{"n_layer": 8, "d_model": 384, "n_experts": 48, "experts_per_token": 2, "d_expert": 128, "d_shared_expert": 128, "activation": "swiglu", "moe_layers": [2, 3, 4, 5, 6, 7], "router_score": "sigmoid", "normalize_top_k": true, "routed_scale": 1.5, "balance_loss": 0.00163, "balance_bias": true, "n_groups": 4, "groups_per_token": 1, "init_std_router": 0.00778, "lr_router": 0.000345, "vocab_size": 50257, "norm": "rmsnorm", "norm_eps": 1e-05, "tie_embeddings": "early", "optimizer": "muon_variant", "lr": 0.00461, "beta1": 0.93, "grad_clip": 1.0, "batch_tokens": [16384, 32768, 49152], "seq_len": 2048, "train_tokens": 262000000, "steps": 9025, "dataset": "wikipedia_en"}
Below are experts of layer 4 (counted from 0) of a mixture-of-experts language model. Rows are named router (the router's row for the expert), down (a neuron's output weights, with its number) and show model dimensions 0-95. Each number is 128 + 24 x the weight over its row's rms, rounded and kept within 0 to 255. Numbers have three digits each.
Before each expert's rows: a language model's description of what the expert responds to. This comes from a sample of Wikipedia text that the model never trained on.

# expert 10
Table numbers and dates
router:096068120111174112154073156136164151113172139087116114130144116127130142144095153141109168106158135100134088127120122142114143110086117130118092117119116094133127151105149121130143111109119119133137108117091112106156134133161071125105090146165123138147139123118127125154172098091086115112
down0:134124167115084120153155129115129084141151103171150137139132111115118122135102106132164141129115101110131148074110123161125153126148145141153133128122128134097096171174173145154126112125112112144103126121114149135090083122115136132167114141128101125153164114106134114079193154137126097088
down1:099123191109145133078159133161070146136099157124104136148147141151129145131121146111112146091133144171153125149147126164105101104188122112161133117131139097141152134142126166114193116068148132140135093141129132151126130136152150106185122135149108119150149134152157156160166119114162146095
down2:113091129174105155095110106127140130125111117101133134153130116113152147126139105121122111106133177108127117173155177136120162128120098139108153096127135089138129114114105098130115123088128152079121121123145131088129134138129111148124111136124123094077117098092122158121111136094108098087
down3:111127122151120133141120131149153107113070156146142084136126141106064157157098104107137143145115100147120123122100201147134135115142149130146107153133088147132107125064118167129103135127112130124151109143129121168138120124088122116113122138154111125125147139165144164119119088123090118145
down4:109164144138123159171127143096125117144091135117105144120122169127103133095100133095173117096073117137151118140105116105152111173107115132111143105104116141158120129117080179082175091145137079150142093091128116109159121121108081141121118161123170129129092138148140123100131162130090155169
down5:119151116078118148138129137126172147150126156138135197140143123092135110123164136130129150152132151127160096114136132089151154138136107108115100132061116115156132101071158147091136162110161150138150117112107105085129148139121136127156124115150156147156120118165105126155155089138113137179
down6:161137133121168126150160125155115152114093123148124099130132130124130088138170172156103103157109119126135121139109133108158160111161089142101151147120110103123100087077157120123112120096099126132167126095141143120150148091126087081117124119144145182140111113147144113120151098135154105101
down7:112122154128139170124092145145125101136147117107115138107132098147148134124093146125104107115134103146146137126146116135129125113126130101141176109123143165108154106125126115094129148167155105103109099147130106103116083198154112097115137148116157114135116149121142157134152125126150100150
down8:118169145112101149111137099134145135106116122140137167165158144124065110147104098140126164152126100132150154153108095100117152137165124136173185108128148153104144149143100189146108117095103098141141118096142136123128197148118128104122127160133166136105117160114129124111110116142134139108
down9:115138135160095127099113133098124088129133122116058102133161150152081146108141172148134126134095136112136085108118127153126105113099110119116125116104103118163149151120123161116145174124124046132153160120143142099144133187137130125166152085122113086137126111145107129121132111080115129129
down10:107124115081138121145086106125128123175141185100159155118112114151081151106097108125152091130097148097130122077140132126115101138127133114118120132140146094220143111110137133093146151112152140168147152114104110167129131109130114120156070108154110135111109136119164125131117140130158125159
down11:146114154161100081109090110161095126118102117095116168133107118126145150167124131105080138093103085146121133140126135126143144107164133108109092117139167148099114148109163130164125095114127171144108153127126174117172137124121079161097155115139092104130100123151113141134155107112141122131
down12:141147102164117142142127165129173146102158156137140155136120126086106136154162135088166136175121144133093108128132145161138108138173141114128131137131136143160129115156138121139106088131126179118101087113170145157073136108115139140135118091090117091097123088130130100135125135133087141146
down13:105077085161106117129144172123141137135111148149096129134170124109084140124118145122094137123152126147180127136134142162123138127168129128111122138164126113148135115143158142046149125114113164139124114115109136084145137142157134127114121104158145124157113135128135121073122113147119107145
down14:156150163152116159122130141148143118158161092107161134128125111094137120112124126162125148131168141091206090109080113092144110099112129136139106105111119093104108153116108148117101125133166124068128145084111126126104161063115098136138135149106126142090146156148081145163146152118137121115
down15:122147108145146136081161121119110098116096131096167150124124143107114110124168175152108130083128153125114130156152133139113134154137103123117150138119150175132112122151095098119128116164143134145141176122142140101150141127184098117110121110139126174159165120148101117142132186123112133130
down16:127146149112132124100118150147125136111135121137131194095121150126124121113112106097051107145137111153132121079125121148153116164143165099121122152116130133159161189107159119174102116139130119149158131135149083110163141151109127107148100107103125135161149125143164110110110132099098138172
down17:107135158153094129126127097114148093164120103131172104059178146135159131152102161128119118129131129109153144123113130118108144110117168147136111158161129146117138122116158111097127151121095113151122140129163111154091100136116113090114137100157118099110152103156136081150136099170088089121
down18:167145132101142177155124083122097156159095141145164121086090149122118117086098094124138134107140070136114151166126147175172128117076098107140136143105102111134108176145112123117156132143136125183159130127088085114157146143136133112150116134157103133144107151155152123100129116163112171136
down19:141120167117142159100149094134120131092133116099154125129124122127096123159119149115134138122097133106139053138142145106127096117141130120112157127099112125117115124136123164134145139148082122107149131132160120124120138144111138170093137140136112114164171112136139112191074154145118129133
down20:141217119122136090105150097108181207131098122125134101170121161105149138107111134143171162134150142129083110133088135095161092112102129087116106100114133160144163126129122139138139132126081128128158153161142114127143139139078163137137130137121129119090102114136126139145104139154118095133
down21:097071089193157108141126151094157146144131136136157107138135147141136098134113124135173135163123102144184118112151110139081110099135142131117087137113103154157157118162118121134105147143140117136105163126152109197098165161135130134198124108113122146131139155112137163139170140134122142138
down22:119119186106120121128145134149131148161126139141144144160134108163124161118102129108099152122079141124135078128128134087105170113148124104155150131091110102122151121137151139093117155126151119138141128092119111141130088076077118144136110115134110126093093146127170121141103109160098065128
down23:101149116162067091129133104133166130151148170106154160166131154110126070161157130108139140123135137155159087138169072055105128117163124130138124185115142104118120132115141101083115097126123112164159168116142104149146124144097140119145106153142164078148134133114080155128137131146137115145
down24:134173109098117143058128106120112124112101122119116121113098107097105145119146127188128157123139091183106140144143141128120115155102146142148160155151101095146074122110155122116123130098080192173144126103122138096116125114167145102141130108180074135172139145148116148142139176138137137108
down25:153094157099125141076118112098112089152105145095143112111136148163119150158131138117114125111107148134154117162106136114169127167130123138102172066141167071166108112127103151149136099110125113106094116116129130138157130128133106118180106108136137062146134121087098150138142115097132129127
down26:050133110141106130134119108120095199074150162125141142082148120110062128107179135140166131147129102125151159139140138156138132083100117107123146170151159092163181116141147162109145138156137089133123130152144130115145181121087092106115096088134122118134142112070126115138131164147106136081
down27:120084085130169114166091133150123121109136137123122118117174143119136112122133142121122122157126127138158161137132102082133118101145133132109124165077120126123155135110126147093127114088088149152155125138065128133096115156165136099133144105150161150135118175129136125141169157115123108128
down28:163148162094150152129127136096136137150132137131068163126157120107126121128131136110135084142109131124157137177124144117126139143170103164124106165124118155093088132149141120154126156118082169145152165107114149129129130192103141131098160119121119081100174161118151087150118122161102111172
down29:158138147108122141125119141133076091125131100168160129117193111150130077149108166107137153108083131088118108129136121111118125122106139144099091153106160086195121118132120129123135153157107100139138147113102124127128112159157163172127124136128175170140123097145101111092079156131148119156
down30:157091133118112112080165130163152080179104121142163144127116112125145125125120128109121156086102136116129106116125137149093132120161083151129135143139130150113112155150141127120132117059102136112123140124099135169141110151127168175101118120122140169191124104114139161097133103127120136114
down31:126140113134114118117124134111149152162129123159138124142113154165070128094152136139171159122146128110096136138176162100139130124149129140167151141065124131120170135102149177105113112145153113108163155123160123105161092122124109149131173141096117178135130160125100178155089119163124118118
down32:153132086183153095133132125130097129117119142129180101112177113152117072099183144092152144130087100094121152108172085137098139118137108127175158145097139106109149140128144136166133139111141169137148172158153156153099111145101157152117071124114109113104099144143120100133124123131136119167
down33:156137154122172135117131160116155106150176137104123132124157163138153150115155112112122117160101132146105090166129100130124104121147168089153156121145097110119131118129104182134150102148146151114117140109109132131142110091104150089095172176142161077099116135132161119108134114155109135134
down34:160140110127128092087158092159094128124172136078145089108106131128103120100143156127114149122123110093161151135135140136104130124139167139139104099167154117114111175142150123169090154127174168166131117156133136168148130130154079136103142144107155099128128144110095154080087114138113112138
down35:104136113159138130082135114085110126090138157146122127159126107152117139074132092127149142122147088135112127126139093118119101080121123133119143150113086093103169071178128168094078052141174061124121100138159106102114156099139129159144191118105106139069109093110107130114113173118111106110
down36:214107153111142226153162121108150044187181094109124105133115113085158142182132165133141124105111102117172089119126080150194111179155162139121156153134107110112121154122116146145147146113108142159149123124122096119168107106130134084088158153123180118110152134123114148111106135132089145129
down37:124078127136184103125102108125129126141169153118114174131121123125131137107111143121101176133136154140143162117121148125131086132161098179103138115156122108149140163156079097097126158099176134132147197125102073085127105145126115165141094144114126125189132145155120151118151141155124110108
down38:117171118113121121109134125156122157134168160128113144103144133092171084129127107164107138181152117128098126101111129153139104116118119151132106122155158158139144156163086130169131090151137152110133141139106123148156142124147132144107118144157114117118149123129141115195105117136102154136
down39:124150147096120145085120119128158135168158078184138135116111134086150112150094128134136132174117150123144148142093132110124117164106148101105145097154133116110123132114136148083109161086112085177197154108134120138128152137104099173103096120090112125127139104142138109093140151146111118105
down40:126122145140159164163120141124158130161142138091110121122101134139087094118125134117122148119087172131133109157149067154138158147135160140161153104084134077138119127125096131161130175142172137121122092139133128119127131106112112132148108150111158114094111113099129116168150124115144058107
down41:147141143140117101114124140092150127104138116140131109155099056152133118060155111171156151177124119093125150170148118123116132098122114122156203174187124158158146112146142099125154140131109139096136125119127134133137127160103090123106119096102100174133145112176119121133116136138096128131
down42:086127077129145110112142144156111136122130114121174119099117131143137125118130139143106121130081121121123123162128175154125151183132151155153129140136096126106082097150134136097130167107141115144166150123093101091147129138135173169148132125191129154114134134097183112133146109112115128110
down43:108170109129129160135137131116107112119177107105137150103106131111164071130141171124092098142110129136114184111101099131118118118097142131117112107079142080151162132154143091116129124105085099134162118111149107114175148099148080140104150092155109125118110091119136139130115097123105124142
down44:117117161135151142101156115134129119107085151104136076161105160131113078147164119138129151151142130126119112131137096102169145124093141146114123137109112118117145114126135139115163141092111167106150108145157149082143135108100108110131144166100123097117161150117122123101161129079079152168
down45:120135154096097151081154130102166134115171139114112118118135108156127098101124108171129166173076103125118097137116116098105142134137151112140139141124082143129132148125132157131122147170156096155098159107144134160111120146126133116146115168138182132151158147123143081101163105107096146107
down46:165138099088140105140128072112179155105111155132107131109151124136135114119110132087165129121130138129127144120125121115151126098086156116120141129128150123135095127134166137114102118139111134132115139124154128115106106117094163140116148136155144121165101095154134131106132116113157166126
down47:147155151113114094160098175096170130109138123140156127183101140113115142139128145155149139139128149137159125136154124150147087196127118136117151157162127139138162102132119083151109103153143128134100130138142120107097073113125139137138116139098142110114129128121120143082108153148105100107
down48:102131102152180129128141156157109117174134079176125106119065117123139134096114138103088138143127117165131131096170123137132123110153126137144129127175135123152150144096116086136130130147144137175138102132108120158124105141134121174160130117116113160092122119162150113150130135134095141124
down49:125105100183114143101104113145111091128090144127116102135185133127125111186138138139185108139134126118151136143130140147145146121124130133171094168166074144112115119124134112132129146151079164160118154118154115121102157123128145132179146107125139105122090090113154132109095123172113121103
down50:136109148118124131128147134107112116136164126155129097133109134128127105113115130127132119136114143125115127149158099110087130106113152123134120151068101120098137106090133144154122113147123124118117127156098124126141102120132144139114129157166125133062150102131168198120120099142119067164
down51:167124156117166105122109111186112125112115097135144122130136143133156105134183117120127137125090114110122109147139145109158100136117092088169143080168107128147128085102141100143151134146119137114156152132169139145157180162119145167119143139152148093111119106114097131086167108126107150137
down52:165173118041088153112133127121097126161104155191109143125141162110113150088111137139143116167115127133112113116141163085111131100107117145171123131141116113169086101109176121125157108130133098094086178152126124114131115122164124117157135113113118147162073129117151137109137096099167128148
down53:120165134123153136131115087084155106128135072156152149081119123143104128134122094107140158176153124136135111124133114129123127118121159143142132098147123142098098128109106116123135167112147113133135148157126133099101111128118104136140124129171171133111075164141120102080140142158156139124
down54:156118139112123140122127122104115116125082111065114141128106157082125142115122150151121101118148141170142142122158145099133124138117128119132188143122104061177115158094117100097123077122143166124096133206117157144179157114129123130103152131148145126141142150145130143127115116110138142162
down55:110173126115124132111142149160100138151102134135150123119110148138124122120176134125134099127158083149151128147159115057136143134103155149132157153089120131102175123156124146172107105155124138132125118081111142141087098131131134110104142142111085126117104119113083098161160147100104148125
down56:072107135182101103108135119124162151123136162183125122154119150142115132132120153148123143150117147121122134158081149129165144132088093078114140138167121142122112131171117150120112130120106109139086130125128143141128075125136109152141194154119161111160072130126119124155144108128152120128
down57:108155139150085107168141097158112072151104132131129116089122159146099143137154139144134133110119149154104119157144134158175117156178133138124108164186072097143107150162093099106146113137095163126150074141071109136087139147116150122113127112130126152156106123103147107108156148162129138112
down58:123154127139129119122112133094104107151117121122093147153176133145147126177137087144086105151125109109113122117119078112146160067111106162113120131146143099144142124115140154124119160171172154153186153142095116147185157095117125164117133136143111131095098134180115137104146105159106104146
down59:112112149142131103124132097127173154147168123130150121089155114122147080158138121126143118102092131121109177139141175115107143156146134119123157133140123120131138135116118114134103118115093098123128119105162174070127110125145124122099126142123106147110133173152110112160101107089127103159
down60:120165144088140117125137079137103103146135163114150173133128119171141106089142103110121137107121109103131135165141144125101126116157176123140134119146107098154105149158107122113120092095177116138097131156112122107128113097138131148147127164140117148145168155147111149119154117131170150144
down61:129103108128131117144109103137161117150090098100105126146108155143128165115100127137184138073154109115074175118162111130111134130130077105125158117095122100152122171115163097138146117105162135135189094122135134147128160192151102137143132151140123170181092095113132115104104121106158182043
down62:107090112159122167167132158110112158124154121158103161109147139149114126108122119115099119161150158115133097088140154130114113161095130157131130140186120123142105117133141174104103104147146075082113117171114150158116142119136091123145111136127133132191133124148098117094124126126105103139
down63:139154111071136099111108145115165157135148131104143139142148090126103082155102117154157115124086134136089133117062120109127149085106134130089121136125129109173155119128170094124134143113084126106107163123132126131148127117147151151104140119134143140153138136134122111152084144115148046167
down64:139106147136156162151118089166144122150183087128126116155121145090124136137111148134139094138116137152125118142165148089124136140140156155125141087122097135138137072172095120117120126117110102123158126163131110182157134102115163147135121164098130139123128089117123140083136111074114127122